Experts of a small language model.
Size: 19 layers, width 192, vocabulary 4096, 20.4M parameters.
Experts: 32 experts in each of 19 layers, 48 SwiGLU neurons an expert, a sigmoid router.
Training: a variant of Adam for the experts, 5663 steps.
Below are experts of layer 14 (counted from 0) of a mixture-of-experts language model. Rows are named router (the router's row for the expert) and show model dimensions 0-191. Each number is 128 + 32 x the weight over its row's rms, rounded and kept within 0 to 255. Numbers have three digits each.
After each expert's rows: "comes before" lists some tokens at least twice as common just after its tokens as in all text. This comes from a sample of Wikipedia text that the model never trained on. Tokens count by the router's weight.

# expert 15
router:135146089254138145188178106071105061173147110095115162128067148118156150107070124146143101077104174116107140101101128116085167073109152141065121164129158160146166155122074127170110119097099133132107141108156115043093115090162150077107132163118119122125135123109112141101153116153059124100126154110083093168080081116174126089121097154122136139162146124161187112076171117115096130178143111097163134146064113137132144107110155187102154125144161138142141089127155111099191112109107106153114155121119139138125134145097209133097071089136097123119187113108120152152157070075171152179
comes before: ":", "\n", "-", "==", "s:", " /"

# expert 13
router:177146065193140171163124123121099104140120090121160099126108113169139181126081086156179128116164186064100155172112118134106158113124182081127110196133176151152152108149126065128146120098130156156113131116168155152110098140194145137133138103101126131115127125147149088112120125142095174088112139117120182212057089130061134152162103181118155079097109059158198115095127106081095101147116106115180104115117120124133153047073052116122133118190161152150106084157113106105109137096113173154157107101168176122087139103177121105147075138108129136123142183115105157153164124085165165116
comes before: " the", " a", " and", " which", " but", " L"

# expert 6
router:152128119178106143142127148165094115167108109085208173111111122092174134118047134153135100118149119086090134162146173080105151098124165092087085161132150130146136151121158129103181159153095163123118125140168095100098104144117193035131152094105107166119163169161114163125162168144141179077140128083161157121094116180110144178162102162081158103140171072156243123100104176082057083163110118051156126098072089150108141084124139114129141091100105122183092125104108101132133135142101122116131172117114126089139176162113136101115106130086109099137107134068079099142124149106133104099
comes before: "|", "\n", "The", "-", "In", "=="

# expert 21
router:095153076127119137124163155105109091110171131084156093092133094138189114118095114103133133102163175058152155123109095093115129112118182128114070201135111125136115134101077133143150118100085114156132131092129128074115095138184174092145101106067059153145127121148095092072142193163080127074153177107114150178082122173133108056105110111081149123124126097116190085092090110145120104126125126066179079100098093140141141120072150120080227092151130153176085098173136131134123126095102168149141123158168142106128179166136121128170085090117083102053119126085087120115136105109129164128
comes before: " of", ".", ",", "s", " in", " and"

# expert 17
router:118124050154121150115144159124098095187128105075179145103157141183139154070140153140183125101126174099089103134099160033095185096124138126141133083161156127118165159133088086087156094136058106086162116140123105104135151110110177121123126113082119132162110126151093105103144128177097202129119073085070148189111107135106155128064115165163113117106124132184178090131109160103109127209133085084165086076064090133132154101121152089098185046138151161193116117094134159122100150110099162159112113159143150124135106126145145142127091074120114144128127143068125136154113172131149158099
comes before: "|", " |", " was", " is", " a", " been"

# expert 7
router:115124115200171114154125155112106074172204096078168186145124120156175154144073129134147143098123169133098186134145114110073150082121132094130085131134125143120156117097130145085140126125106179114104156078200115061121105150199200101148076122077107148162153078145081109162118217133112169101146121135132196152128085152133099145121088168152133094127104088156139071116083151095120117157159049089147126079122110116101135129132152170139143098125167118124140120186128073073101120095096109126130112106165180093089086160130145124145072137122151135094091164107063138130086140095147102158
comes before: " the", " The", " by", " to", " in", " a"

# expert 14
router:102081116218113139170170106134097115165124102085230126064113129137152122101151097141178105107119163103110151135121100138115131135141117109095074113117130123124148141143094102126171185092089125090085139192148132131124145167093113081176116135104090123141154063132098109119115186141153136059156143116138165150163061150093163126098166148167115070147114144119122111090114124098115097160123094079180145104008142143168108104119165189084201129157158150179064138168118115076144140124091127144101113082175141118098187104150181126073112126095102129114122140101124162148104144131148149122
comes before: "-", "\n", "|", "ated", "ation", "="

# expert 28
router:164118103207125099185115185076068140170128076112228127071083090152123197102045135144141098101136156101071135139105118110125156120088114132103139098168157157133139120079124188138132117104124176085128127122168151101120173148138205059136096082090148103129111131209058127090107107132092135080178155136085130141075124164101113126121089180119118110134119090116168113121131168082082093125120086105164157099070137137113139133086140159120141079129092161110124136106140132137073101105109142117103111128161141118121119133146079094129112085070133102075142139138150125098149174136147184095
comes before: " |", " 0", " ", " 1", "%", " 2"

# expert 18
router:118110119183134104146144155089133115189211097100255137077118114157170176126075142188156080115157183071126150146089181123117136076098106142070104155166145129162162091137096119097132113122112181146119129056161139118120107161064143104104074138097143148117115094147126151141148101112077128049155099114139161158101093139121159099070116196121110109129130121117164111110085123088059160141174120091184081089137141144135143132116148179136139122112115179137122119100144117136142087078116170103130125132128126096085156112125147118076120111093135144119149172108138172094124135050113168094
comes before: "\n", " ", " |", " 0", " 1", "th"